From a checkpoint of a small mixture-of-experts model trained on Wikipedia.
Experts: 48 squared ReLU neurons an expert, a shared expert of 64 neurons.
Below are experts of layer 5 (counted from 0) of a mixture-of-experts language model. Rows are named router (the router's row for the expert), up (a neuron's input weights, with its number) and show model dimensions 96-191. Each number is 128 + 24 x the weight over its row's rms, rounded and kept within 0 to 255.
After each expert's rows: a language model's description of what the expert responds to; "mostly gets" lists some tokens that are sent to it at least half of the time. This comes from a sample of Wikipedia text that the model never trained on.

# expert 47
router [111 154 117 151 138 143 155 153 146 110 151 154 120 144 100 146 108 132 106 166 146 167 156 114 137 138 207 101 139  79 115 153 105  95 149 157 133 133  93 118 133 134 121 136 147 122 152  98 128 110 148 158 128 168 129 140 150 126 133 166 142 140 159 139 114 172 113 127 139 117 127 132 135 128 146 136 104 100 121 163 121 171 133  83 120 164 136 145 107  91 125  86 113 109 149  98]
up0 [132 118 153 111 157 121 156  74 120 141 121 125 128 153  89 143 105 106 163 157 132 108 100 121  95  85 123 150 168  92 100 148 130 148 133 144 133 131 122 132 156 157 161 168 158 114 119 138  57 122 139 131  82  94 135 143  98 160 130  99 102 129 120 141 139  74 127 125 149 113 176 120 113 119 120 143 109 117 150 156 154 176 119  83 112 137 134 135 116 131 157 131 168 133 126 122]
up1 [158 107 171 156 189 103 124 122 130 108 150 140 152 131 157 117 123 135 115  95 140  83 109 118 105 164 143 117  81 162 103  94 109 174 119 151 132 143  97 142 126 101 150  91 153 141 137 130 138 116 129 116 160 139 111 114 148 142 160 116  99 112 108 152 108 156 172 114 126  63 158 149 159 169 114 139 122 118  96 101 131 132 141 118 118 148 121  84  95 107 123 115  97  91 160  94]
up2 [ 74 135 131 132 141 133 108 113 157 149 109 131 158 134 164 140 120  97 137 150 105 137  95 117 148 123  53  94 123 108 149 141 137 132 180 135 147 141 144 116 143 122 110 137 111 128 148 109 113 128 113 132 128 137 195 124 141 111 146 145 157 162   7 117 127 118 134 150 127 135 145 154 104 152 127 163  97 117 112 119 140 138 139  93 129  40 107 127 133 110 136 104  74 188 113 140]
up3 [119 168 117  87 132 118 152 130 164 116 102 101 152 114 148 138 125 127 125 119  98 169 122 146 164  89 100 142 160  93 103 102 141  80 147 134 118  88 161 152 117 127 133 156 114  82 177 137  83 109 136 176  97  84 113 117 130 132 160 120 157 178  99 112 133 163 122 143 136  92 149 129 151 120 115 152 107 141 137 117  78 118 115 114 117 127 133 129 149 102 144  96 138 125 151 152]
Description: The word to before verbs or places, modals like would, could, will, and capital letters inside acronyms, e.g. HS(ED), SO(UT)H.
mostly gets: " would", "X", "V", "I", "H", " could"

# expert 46
router [110 144 107 160 124 131 122 151 114 110 135 165 155 160 117 142 128 115 117 137 167 157 142 105 120 136 152 127 144 110 114 140 126 132 183 140 117 138  88 171 114 125 138 127 172 112 172 127 119 130 147 148  75 138 170 154  71  98 157 131 125 126 122 114  94 127 153  85 116  94 143 125 157 154 124 151 103  95 101 141  84 154 131 118 146 107 152 156 146 106 135 117 114  90 167 133]
up0 [ 92 138 132 127 140  85 102 132 160 115 108 130 135 110 128 139 119 174 155 132 154 148 116 140 179 103 132  76 147  89 137 108  81  89  83 159  53 135 120 138 117 137 180  89  96 118  90 150  83 123 105 148 123 121 144 131  96 131  89 123 117 159 116 122 121 171 114 141 112 120 114 114 129 133 172  96 115 140 111 132 146 136 114 136 110 143 131 138 120 156 143 137 100 178 121 165]
up1 [149 118 164 123 141 120 166 142 136 127 131 126 143 182 115 142 111 189 145 136 157 149 153 141 127 117 111 120 139 116 156 145 161 142 160 125 164 158 107 147 121 149 156 156 115 100 154 107 123 125 161 141 122 144 144 138 144 142 131 110 117 127 128 176 157 125 116 165 148 137 145 136 128 143 105 159 123 124 127 110 156 112 155 110  92 131 122 147 116 143 113  97 140 102 121  72]
up2 [139 120 126 134 105 106 143 158 160 129 143 105  92 133 134  91  99 132 107  86 137 124 111 119  97 141  99  92 149 108 126 130 121 130 147 122 143 123 136 144 145 126 151 133  96 141 106 144 162 106 160 129 147 116 144 103 156 161 159 140 138 130 144 129 117 128  69 116 113 128 102  89 117 126  94 155 135 139 115 125 131 127 120  89 111  89 142  88 183 141  82 108  93 135 106 153]
up3 [145 167  83 131  92 121 119 123 119 114 143 133 118  90 128 130 140 133 130 139 120 137 117 150 170 114 107 126 134 149 122 134  87 127 135 150 133 107 160 135 120 110 130 134 158 121 149  99  96 114 172  99 154 148 162 125 149 136 103 113 117  99 164 112 149  91  68 114 158 149 144  56  57 117 108 133 109 127 136 156 161 147 135 121 146 173 144 142 114 143 152  89 119 119 156 161]
Description: Open parenthesis before years in bibliographies and discographies (Gunston, Bill (2005)), colons after infobox labels, and heading === markers.
mostly gets: " ===", "',", " :", " =", " Phylum", " ===="

# expert 21
router [132 172 100 143 131 136 159 146 151 112 114 164 133 167 125 167 149  99 116 127 150 140 133 139 154 131 126 106 145  91 126 163 101  85 141 154 145 156  96 113 159 128 148 138 143  78 152  81 116 107 152 147 147 133 127 145 108 128 135 133 175 131 105 157 134 110 119  86  73 114 129  99 136 136 134 119 119 103 155 160 127 174 141  96 146 136 173 133 141 123 151 110  82 118 168 133]
up0 [124 101 172 122 117 117 160 147 139 124  77 168 156 157 154 128  98 130 102 117 109 115 138 137 112  89 119 117 125  93 128 111  94 162 190 122 126 154 132 172 128 145 115 151 112 132 121 106 105 137 139 119 127 154 184 125  67 153 154 112  99 179 117 102 148 172 130 121 158 101 132 167 119 108  66 117 143 115  94 144 104 118  93 109 138 117 107 130 137 105  96 116  99 133 135 111]
up1 [128 116 157 128 140 174 112 165 157 145 103 103 126 131  82  96 151 108 143 125  90 124 128 136 153 161 136 149 112 108 130 137 121 148 123 120 121 138 159 167  92 143 155 115 131 136 115 155 158  89 134 103 152  86  85 131 154 155 152 119 159 147 116 155 124 145 138 172 143 127 105 100  84 115 124 115 152 130  90 130 165 108 103 151 149 159 168 158 152 129  77 137 148  94 104 138]
up2 [126 126 127 113 137  79  86  97 115  96 103 109 129 123 153 130 169 152 124 123 130 111 181 146 142 131 155 130 137 139 115 121 155 149 136 111 103 112  67 129 111 103 109 117 135 142 132 128 120 185 138 129 153 118 126 156 100 143 107 142 127 134 147 148 113 143 134 166 165 149  64 139 106 133 141 147 157 115 141 169 101 126  98  47 116 147 138 125 161 142 138 120 164 101 151 123]
up3 [167 137 127 133 124 146 143 141 149 131 113 128 173 110 139 128 149 154 152 166 122 132 147 121 106 100 134 164  85 163  79 131 144 174 136 172  95 107 114 123  98 112  93 137 154 111 112 136  85 109 112 187 153 121 145 120 134 139 117  79 133  92 126 112 127 133 127 124 146 125 153 171  84 109 107 147  96 132 137  91 152 155 150 139 163 176  80 121 117 139 127 104  87 144  94 118]
Description: Participles and verbs after was, as or to that say how something is known or used, such as known, used, became, served, named, such (as).
mostly gets: " used", " became", " known", " such", " called", " released"

# expert 2
router [134 136 123 143 148 125 147 138  88 140 145 181 119 175 111 158 129 112  89 139 144 175 135  88 149 134 134 119 157 138 101 129 104 122 174 124 126 162  90 105 141 161 171 176 149 110 131 114  79 125 125 148  99 134 170 156 118 133 158 132 128 130  96 125  86 139 114 103 128  84 126 148 140 155 110 173 113  92 105 159 113 152 152 118 146 146 143 139 118 103 133 121  78 111 168 111]
up27 [113 160 134 192 142 110 130  99 119 146 170 107 140 112 110 123 131 132 123 134 150 100 149 133 132 120 152 111 118  88 119 163 114 120 126 140 122 104 120 184 125 131 123  94 150 130 129 130 163 113 107 123 129 144  73 134 163 120 117 140 138 112 144 140 132 141  92 123 130 111  96  44 127  95 126  87 136 129 103 136  91 102 148 104 111 150 155 112 120 110 162 131 172 101 139 190]
up28 [163 117 125 105 169 169 107 161  98 141 123 128 114 145 143 112 150 152 118 152 124 105 163 102 129 146  94 126 120 119 148 172 129 107 171 117 110  80 171  94 133 151 141 157 112 136 117 114 161 108 117 184 122 130 121 124 157 123 133 106 117 104  98 154  95 118 164 155  93 122 163 148 103 198 175 156 140 134 187 148 118 122 135 110 119 151 160 104  81 157 102  92 102 139 170 125]
up29 [147 111 100 123 140 147  94 173 114 114 112 109 166 110 119 156 122 146  87 132  87 103 105 125 113 178 122 127  95 122  85 152 102 138  94 104 104 124 142 131  99  63  85 130 167 121 141 145 108  97  98  79  92 139 118 124 136  64 118 131 127 121 119 151 147 127 111 135 150 115 135 166 144 136  85 153 131 139 141 123 158 112 120 131 145 141 134 101 133  94 121 161 136 140 148  85]
up30 [115 133 116 186 104 136 141  72 113 140 113 125 164 127 100 143 124 149 155 127 120 158  77 140 120 127  90 142  91 114 110 104 135 128 125 115 133 120 177 116 101  78 129 135 139 107 143 119 110 137 110 118 160 114  96 130  80  77 101 105 158 176 123 141 114 147 139 222 141 154 131 111 125 165 106 143 114 132 112  97 153 126 164 130 182  80 116 164  99 114 134 133 126 170 136 154]
Description: Prepositions, commas and articles in biographical prose introducing dates or periods, such as from 1956, until, during, in 1926, In.
mostly gets: " until", " before", " during", " During", " October", " after"

# expert 63
router [131 154 110 139 139 142 139 154 140  89 101 126 144 151 118 159 127 112  96 141 138 118 126 104 136 122 136 118 124 108 149 131 101  94 164 137 134 169  88 124 145 132 156 129 127  74 173  75 136  87 130 150 114 162 157 144 121 123 118 142 142 139 110 129 134 168 124 114 109 131 119 114 117 143 128 140  99  80 159 149 117 158 174 105 147 151 136 119 127 101 130 113  80 107 129  89]
up0 [ 78 135 154 137 161 118 138 171 120 106 102 135 130 119 113  94 139 134  99 113 114 129  95 147 153 118 112 105 123 137 120 139 119 155 121 167 127 117 131 113 125  85 102  83 144 176 169 151  81 105 147 145 139 116 142 112 156 161 116 107 134 174 157 100  86 125 118 135 151  72 161  96 142 113 122 123 122 135 130 122  67 137 136 130 125 149 133 138  86 120 135 113 131 156  85 113]
up1 [127 128 109 146 111 121 116 132  76 118 113  99 129 119 124 127  82 167 145 113 123  89 143 126 165 131 148 124 147 145  95 148 160 168 102 135 119 121 115 160 124 154 118 131 110 138 109 170 108 138 203  98 109 168 121 135  80 144  90 142 126 143 160 102 131 123 154 170 118 129 109 105 177  92 120 150 156 134 118 147 127 122 144  79 171 127 173 109 137 147 146  97 110 131 128 103]
up2 [163 179 168 146 153 124 118 141 162 129  92 108 116 101 161 105 163 144 107 166 109 105  75 114 129 143 128 112 134 161 152 142 136 118 152 140 143 158 123 115  79 149 117 155 134 141 160 158 135  72 130 121 137 144 152 113 129 113 109 112 143 155 136  86 132 135 140 123 158 147 112 106 132 119 164  97 121 127  74 110 104 129 165 125 121 177 128 141 144 127 146  88 159 102 114 117]
up3 [143 184 113 109 103 114 113 173 149 134 100 164 119 137  83 114 157 148 109 120 116 122 179  67 124 115 117 125 109 100 161 126 134 142 159 118 137 123 104 162 149  99 104 159 119 163 133 137 154 132 178 135 136 109 144 105 145 146 138 103 105 120 120 150 118 150 146 161 133 137 105 156  99 172 115 133 133 137 146 124 127 120 126 109 141 122 163 114 134  96  96  70 107 124 122 156]
Description: Main and auxiliary verbs after a subject, to, or was, such as have, been, won, want, try, due (to), in narrative sentences.
mostly gets: " been", " have", " won", " used", " due", " him"

# expert 22
router [151 146 109 177 146 118 109 173 117 111 189 151 142 156 131 139 107 124 110 132 143 125 144 110 128 109 120 127 108  94 123 153 144 135 138 152  98 159 147 125 147 116 149 136 190 108 155 125 104 150 126 149 100 149 129 174 120 129 158 158 128 128 162 166 102 121 135 131  95 109 120 117 150 152 148 146 114  72  99 142 130 122 143 130 119 158 146 175 101  94 121 118 138 141 135 116]
up0 [115 147 127 181 156 101 105 168 117 139 155  88 109 145 138 158 121 158 160 149 127 113 136  74 156 129 151  84 105 165 115 112 119 144 119 138 136 133 125 134 151 107 115 157 131 138 121 105 138  69 123 148  92 142 167 115 153 104 143 152 108  97 151 142 126 116 106 146 139 109 144  98 126 140 145 114 167 126 126 143 123 104 127 131 133 180 101 133 115 124 146 124 103 136 121 154]
up1 [122 145 155 147  90 117 124  98  66 179 159 121 111 152 129 101 148  89  79 113 169 103 119 117  97 141 106 127 170 153 119 127 124 110 104 125 119 167 138 171 118 131 149 133 131 145 119 100 139 185 110 107 128 115  98 122 145 146 154 147 125 166 138 117  93 134 154 114 111 140  94 164 115 133 126 147 157 119 140 129 142  90 124 152 147 123  90  94 125 149 124 140 118 102 167  80]
up2 [115 193 128 107 153 147 141 143 135 133 159 101 135 124  96 101 134 140 104  98 147 134 146 153 142 106 176 129 153 124 139 120 116 151 121 108 129  88 103 142 154 100 118 110 125  98 109  62 160 132 146 115 144 120 113 108 110 189 147 142 126 111 132 110 146 115  73 161  98 165 130 170 123 117 171 103 144 124 127 114 129 164 182 114 111 184 148 150 152 117 120 117 143 144 139 118]
up3 [ 87 117 109 117 132 131 127 128 126 148 147 126  83 126  75 113 167 145 107  93 158 119 128 139 138 170 146 136 120 129 126 135  90 149 111 157 106 180 103 149 137 168 101 111 139 157 117 132 134 157 126 148 150 144  90 131 109 168 161 138 139 103 125 159 120 142 133 117 106 110 118 156 132 104  92 147 112 129 129  93 144  86 144 151 118  99 116 152 116 138 138 136 116 128 126  84]
Description: En dashes inside sports records and scores in tables (32–49, 11–4), plus pipes between table cells.
mostly gets: "etch", " †", "ZE", " Arg", "iph"

# expert 18
router [ 87 139 131 161 113 152 170 162  87  88 155 145 139 139 131 160 133 134 137 148 140 140 160 100 132 142 153 103 103 132  98 165 106 110 135 118 130 149  96 137 147 168 146 139 163 108 137  77 105 110 124 131 103 129 127 186 120 121 134 138 145 143 128 128  97 120 141 109  81 118 149  84 118 151 151 113  87  82 135 141 147 151 169  78 153  95 144 129 141 117 153 120  94 110 108 118]
up0 [105 106 147 150 130 104 162 140 117 138 143 140 106 142 115 168  96 132 157 116 153  86 112 152 140 155 155 119 165 150 120 156 139 143 117 122 131 110  99 142 150 123  77 100 121 125 149 162 115  81 133 166 148 117 154 124  86 159 148 138 148 140 148 125 157 159 133 129 117 127 132 126 113 111 171 132  88 124 110 153 111 158 111  60 104 121 139 172 130 117 130 170 122 130 108 156]
up1 [132 150 154 130 128 128 113 103 122 103 139 123 119 162 115 171  95 155 144 131 126 114 133 129 138 180 148 154 146 130  99 135 116 136 121 125 177 138 107 116 144 109  91 107 155  75 138 102 107 108 131 108 127 145 111 127 141  92 141 143  82 133 177  73 132 130 149 137 115 155 132 137 110 150 120  95 167 116 152 164 111 101 110  91 131 122 161  72 149 148 140 116  92 160 143 120]
up2 [138 121 174 120 156 137 132 108  88 118 132 140 100 146 140 149 159 137 144 150 122 142 113 132 147 103 126 104 138 126 108 107 104 112 126 136 130 107 102  95 171 129 120 102 125 143 119 127 128 166 104 133 129 100 123 129 156 116 122 174 105 114 162 114 133 113 151 151 124 129 178 114 122 146 145 133 100 104 141 108 144 135 147 107 120 154 150 118 121 147 174 139 169 187 106  94]
up3 [170  91 113 170 145 124  72 121 131 123 191 129 120 151 120  87 159 103 155 122 123 170 122 148 141 137 110 133  97 126  97 116 138 117 135 176 127 120 153 100 138 117 174 160 107 147 122 118 126 124 185 114 202 148 183 104 141 150 147 129 131 105 122 124 108 164 158 123 101 146 137  83 150 137  93 110 151 135 144 115 130 149  96 160 146 156 120 143 121 124 134 109 116 121 135 127]
Description: Plural nouns counting people or groups, often after a number in census or casualty text, such as people, households, children, soldiers.
mostly gets: " people", " members", " children", " They", " were", " women"

# expert 31
router [ 80 153  90 162 151 128 137 134 126 110 140 142  95 161 100 147 130 109 119 134 169 141 138 115 141 164 158 137 129  93 109 188 114 104 151 153 119 165  99 130 149 155 150 158 172  75 129  80 122 130 136 163  95 164 143 144  70 126 145 148 147 141  94 114 128 145 115 107 121 115 146  93 135 174 172 134 124  83 131 149 100 162 156 113 150 173 152 153 154 107 149 104 108 139 142 138]
up0 [142 124 151  85  97 110 124 187 129 156 106 152 120 162 144 125 147 178 175 130 173 102 124 123 182 120 173 134 159 112 105  92 127 105 161 147 109 132 103 194 136 118 143 134 134 104 135 166 184 114 143 120 102 145  94 110 141 108 128 136 100 103 125 116 155 147 153 155 118 117 130 142 149 113 137  85 124 147 115 151  98 105 129 120 114 154 136 142  69 113 131 131 131 137  84 122]
up1 [128 130 130 169 107 163 110 144 114 104 159 156  84 119 130 105 182  74 149 137 116 147  78 167 135  80 128 139 129 115 107  84 125 137 148 149 146 157 110 160 127 132 137 141 146 160 160  88 164 118 137 100 151 125 100 114 139 138 169 159  96  72 114 116 138 153 146 134 136 104 114  83 152 131 109 125 107 131 130 116 111 110 138 107 141 129 120  80 143 155 123  95 100  88 134  81]
up2 [122 155  67  84 103  92 119 102 115 137 140 167 143 153  98 127 158 127 117 190 153 140 138 112 140  95 117 101 149 116 163 138 109  82 105 118 119 118 116  95 102 135 144 154 118 108 134  99 122 148 146 143 129 169 188 129 109 100 119 105 130 101 105 159 124 141 111 166 169 119 144 174 128 163 135 128 150 134 174  74 120 149 121  80 175 112 155 122 136 138 117 170 118 155 144 160]
up3 [110 123 144 102 150 110 106 122 158 146 142 116  92 156 108  90 119 105 126 125 124 112 139 145 116 176 101 126 131 136 136 108 116 135 107 127 158 114 156 149 130 163  82  92 132 135 134 133 123  98 135  81  80 159 148 141  81 130 193 100 127 141 126 137 126  83 130 152 144  84 177 116 153 100  94 138 173 128 147  93 144 120 113 129  95 163 148 123 132 134 141 120  75 119  78 136]
Description: Commas and conjunctions that join clauses or list items, like "as well as", including, while, because, which, became.
mostly gets: " became", " when", " including", " while", " because", " but"

# expert 25
router [ 93 165 127 138 147 160 161 148 128 146 162 149 105 126  92 161 130 116 101 141 157 151 132 105 146 161 124 129 112 142 120 124 103 114 178 164 140 149 103 104 132 130 141 120 153  98 146 115 101 142 136 159 135 139 148 145 132 118 128 129 133 135  89 133 117 162 143 115 104  82 148 110  92 149 153 115 117  97 123 131 117 137 137 140 139 123 145 139 115  99 123  91  97 140 128 104]
up0 [124 127 149 113 105 112 126 150 117 126 150  99 123 162 133 133  99 164 124 154 162 126 153 181 148  91 190 110 178 151 154 115 148 109 143  93 131 170 153 107 145 117 135 160 128 146 101 128 102 147 154  95 142 108 165 145 135 123 112 123 120 110 138 104  92 119 161 162 134 114 146 146  92 119 131 139 150 109  94 121 154 146 132 159 137 158  82 123 123 141 112 160 174 173 177 109]
up1 [ 94 121 129  91  99 123 161 134 131 134  64 131 135 158  85 153 133 100 163 153 119 145 117 137 161 113 157 152 125 139 143 100 144 113 105 111 114  83  97 168 137 130  98 146 123 163 129 140 130  99 134 126 166 138 125 110 152 151 110 142 115 110  86 132 142 119 130 108 160  83 149 111 110 162 147 110 148 145 109 101 108 138 140 132 114 157 125 124 153 149 135 149 149 149 171 116]
up2 [146 114  63  98 173 114 149 123 111 159 146 148 132 119 145 118 146 160 159 189 153  99 110 122 137 138 120 130 123 170 164 139 144 130 139 138 114 127 140 147  98 155  98 149 116 120  98  75 165  71 108  93 147 125 115 134 152 112  76  81 157 126 123 158  84 123 149 151  95  94 141 164 130 147  73 129 131 132 158 165 141 141 163 118 133 111 164 162 160 165 128 119 153 134 117 140]
up3 [167  91  89 114 145 117 127 143 121 114 168 137 151 166 142 121 145 107 154 172 148 118 153  56 131 113 119 174 152 127 115 163 177 165 135 134 109 123 113 139 121 157 137 121 119 170 112 116 140 130 158 127 135 123 111 130 135 165 104 156 110  86  99  85 152 158 149 118 170 135 167 118 157 123 124 137 123 127 108 107 131 183 118 102 106 161 118 111 127 130 130 111 115 140 135 133]
Description: Prepositions and quantifiers before numbers or noun phrases, especially "sold over 500,000", "about 75 million", "around 100", "from injury".
mostly gets: " some", " any", " over", "On", " every", " all"

# expert 49
router [127 155 129 138 149 126 182 159 140 112 160 143 151 138 119 122 108 139 100 137 167 134 150 125 143 135 148  98 156  98 141 141 112 103 167 171 111 150 123 138 128 120 146 117 149  80 155 107 127 139 119 155 108 117 131 163  77 106 140 172 140 133 138 133 113 178 118  96  90 118 106 119 140 136 130 155 111  96 119 161 115 124 180  95 130 124 133 149 127  91  92  71 133 116 122 118]
up5 [140 134 138 161 150 119 152 147 147 141 112 151 168 150 129 132 122 124 128 179 126 133 106 124 153 141  91  94 128 135 163 124 111 111 136 172 130 115 117 106  81 119 151 102 130 141 122 130 193  80 105 129 154 131 139 142 106 146 116 142 169 107 119 107 166 171 110 138 140 124 106 124  90 120 154 151  77 131 119 143 124 134 169 128 134 108 121 131 171  91 110  77 118 139 113 138]
up6 [127 141 101 105 131 104 154 169 119 130 111 103 132 134 140 131  98 137  75 100 168 121 134 157 186 131 172 178 128  78 121 108 131 145 142  98  77 106 126 181 124 109 126 136 112 114 104 119 103 143 134 124 158 108 100 122  94 151 124 116 181 135 145  98 120 155 129 147  96 142 146 162 113 109 133 107 112 131  81 130  80 114 140 144 104 115  89 130 134 123 138  96 119 113 140 141]
up7 [115 132 115 109 111 109 136  48 145 131 127 116 113 123 144 150  99 153 152 165 139 129 100 118 156 162 148 100 126 130 158 134 141 136 171 119 118 126 167 152 152 110 142 144 136  93 148  96  70 104 124  94 112 119 119 123 103 100  89 117 134 172 127 116 125 113  87  94 110 140 128  44 137 127 148 133 162 123 112 163 125 113 113 114 104 122 129 129 108  85 124 120 132 103 135 150]
up8 [113 117 116 128 161 120 116 117 160 105 175 135 117 162 106 112 111 153 121 135 153  97 163 109 124 149 126 146 162 100 114 157  74 134 161 145 109 135 105  83 126 112 135 127 114 135 130 102  83 167 153 160 157 134 143 121 144 110 128 166 126 148 121 132 125 178  85  93 177 132 168  95 103 119 139 139 116 125 102 129 171  98 111 134 151 136 141 105 107 121  93 178 140 126 111 167]
Description: Words inside quoted song, album, show or stage names, especially You, Love, My, e.g. "Tell Me What You See", "Last of the Summer Wine".
mostly gets: " You", " Love", " Your", "!", " Mrs", " Dark"

# expert 15
router [ 97 129 131 145 154 154 162 171 147 117 147 164 170 166 100 133 132 123 106 163 140 165 144 108 123 117 136  86 163 111 142 165 106 130 173 165  90 131 111 133 131 155 125 138 160 107 179  95 111 132 170 163 140 129 149 157 112 115 141 160 162 150 145 113  90 151 132 106 125 112 131 103 104 163 153 150 124 106 122 163 116 147 134 114 148 155 133 129 106 122 134 114 149 141 146 115]
up0 [127 124 110 123 142 123 130 169 130 154 157 163 143 115 122 153 142 143 134 125 148 197  89 147 110  81  94 138 155 119 120 121 159 129 152 153 143 170 101 157 131 117 117 121 137  99 159 151 117 163 140 123 138  82 185 112 172 129 143 133 176 118 115 102 108 133 138 148 133 126 153 134 156 101 130 110 112 133 114 129 127 109 114 158 116 133 186 114 141 123 147 102 119 104 117  88]
up1 [102 115 128 107 116 122 158 148 100 134  97 143 102 113 136 178 144 131 156 110 113 197 139 116 130 145 121 153 134 134 133 131  67 138 143 106  91  97 141 144  79 114 159 120 125 137 106 150 118 117 125 146 107 170 110 138 131 122 139 137 125 158  99 109 110 133 140 151 152  85 126 136  94 158 143 109 144 121 160  96 137 171 118 132 118 129 150 141 111 126 108 108  98 105 123 123]
up2 [106 160 104 121 115 107 132 149 107 145 193 107 160 152 118 101 126  88 150 161 174 131 142  88 116  72 126  84 131  88 133 177 180 118 120 150  97 212 152 124 154 120 115 124 141 123 149 133 133 148 117 195 130 145 154 113 153 127 146 131 169 132 119 133 118  85 138 103 122  93 118  84 132 158  88 139 125 122 126 102 138 156 130 107 139 169 133 147 139 138 114 115 112 172 101 133]
up3 [109 134 102 149 115 138 144 137 146 121 158 120 127 177 138 139 133 125 127 148 123 116 148 139 134 125 154 105 125 130 130 154 135 151 124 101 125 120  91 124 107 165 126 114 123  71 155  89  68 141 148 174 130 140 128 142  96 120 115 150 174 114  94 163 129 117 116 143 160 129 124 163 128 159 126 123 170 112 124 166 117 113 121 114 130 118 104 109 138  93  67  76 109  91 169 128]
Description: First names (John, David, William) and the =, -, |, or colon marks that open them in roster tables, cast lists and sports infoboxes.
mostly gets: " David", " Robert", " William", "=", " John", " James"

# expert 16
router [115 123 120 128 162 150 159 152 117  89 129 173 169 147 110 146 115  98 124 151 126 145 130 108 109 124 102 101 168 121 156 156 144 120 168 178  95 163 117 136 108 133 124 137 147 118 166  82 126 132 126 165 101 143 155 161 113 153 138 120 173 164 154 105  97 171 122 111 136 112 120 121 129 157 139 140  83  95 132 146 113 145 134 109 155 148 158 140 121 120 165 110 140 132 135 125]
up0 [114  83 146 118 143 122 152 126 123 128 108 163 120 140 128 139 130 119 141 148 124 139 121  56 105 147 144 156 141 163 106 121 131 107  58 100 136 140 157 101 126 118 160 147 171 142 109 156 113 129 156 121  82 115 141 117 109 171 111 126  83 116 116 122  76 111  97 144 162 149 167 140  79 114 144 122 100 128 117 126 136 167 135 155 125 149 153 119 102 103 117 124 121 112 167  95]
up1 [115 126 154 138 150 142 127 141 151 128 137 157 155 108 102 128 141 158 121 161 116 104 144  97 101 105 117 103 152 103 152 138  97 112 144 118 110 152 124 113 102 125 108 121 120 131 137  86 169 121 140 128 124 100  92 144 129 151 166 165 119 140 120  94 144 141 109 109 148 155 153 156 131  94 144 139 164 141 175 132 146 135  73 195 147 125 145 129 139 134 159 145 160 170 125 141]
up2 [147 156 118 137 153 141 142 119 126 132 115  94 127 131 113 140 110 184  80 123 134 115 153 135 160 108 142 133 138 141 132 128 146 115 154 132 162 111 138 163 129 122 119 147 131  87 145 113 132 134 117 141 147  90 161 145  80  94 129 113  65 150 110 159 149 157 106 120 111 115  97 137 118 106  99 141 128 115 140 137  58 112 119 175 119 134  92 184 134 131 110  77 108 104  87 115]
up3 [105 137 167 113 142 103 150 163 114 168 102 145 130 122 144 100 148 109 152 179 131 129 184 139 117 154 104 141 135 144 146 142  99 115 144  93  99 108  90 126 115 137 133 140 126  83 108 135 118 120 128 127 155 157 113 131 114 155  73 140 147 153 142 170 105 132  95 150 110 136 120 127 111 170 138 163  93 109 156 141 154 106 120 168 133 198 117 112  83 153 136 131 130 157 137 104]
Description: Given names and name pieces of people (John, William, Potemkin), plus titles or roles before a name like President, Commander, bassist.
mostly gets: " William", " David", " John", " James", " Charles", " Robert"

# expert 34
router [113 181  85 137 155 145 135 148 103 100 150 127 118 137 116 134 132 125  97 136 157 104 137 109 126 143 176 118 129 107 145 137  83  86 172 140 109 168 121 133 132 126 143 152 166  70 144  64 112 110 113 115 113 163 145 186 126 115 113 146 191 161 118 113 131 180 167  99 103 137 119 111 112 145 137 131  94  64 135 166 120 154 181  98 130 119 154 125 162 123 151 120  92  93 115 113]
up0 [119  98 170 144 132 175 132  99 144 158 128 145 132 101 111 112  91 104 161  95 134 144  99 169 110 135 159 111 115  95 101  90 148 127 119 101 111  96 117 139 126 130 150 102 129 159  83 148 121 149 146 133 158 167 129  99 147  98 124 124 116  79 113 100 150 181 155 115 110 111 159  99 113 113 105 110 194 132 151 115 136  81 148 121 123  98 106 150 145 156 156 161 100 136 158 127]
up1 [118 133 119 137 152  92 130 112 117 149 164 155 134 138 140 162 105 113 152 148 121  95 121 103 118 128 136 113 168 154 152 125 130 125 167 119 150 118 127 144  99  87 132 147  74 123 111 114  91 109 134  96 142  99 138 171  89 191  93  99  81 179 113 119 132 126 148 148 143 124 111 108 139 115 115 153 122 118 109 128 180 151 131 158 171 150 115 136 167 129 150 144 143 129 156 123]
up2 [124 128 108 118 122 114 111 195 126 138  86 137 123 108  94 149 178 129 125 157 150 136  85 139 102 112 131 164 141 194 195 134 122 139 126  94 168 127  78 132 138  98 149 131 134 149 160 112 157 153 150 134 158 112 126 121 128 140 110  92 107 132 111 103 150 124 155 107 166 152 117 113 146 144  84 130  95 126  88 158  96 142 125 147 102  95  98 149 169 141  93 122 134 153 187 121]
up3 [ 95  92  98 112 122 152 100 147 106 148 147 126 107 158 110 144 155 118 128 103 119 167 146 131 148 147 146 143 164 145 122 127 153 133 111 128 150 155  93 118 129 173 156 109 126 132 140 143 107  98 153 133 146  90 140 127 154 122 116 142 127 173 126  96  99 132 110 113 144  82 145 132 133 156 140 139 137 134 168 114 119 152  70 115 128 119 157 143 140 121 130 127 153 108 152 164]
Description: Words after a subject and auxiliary: adverbs and verbs like quickly, never, became, be, plus was, is, also, has.
mostly gets: " is", " was", " also", " has", " it", " have"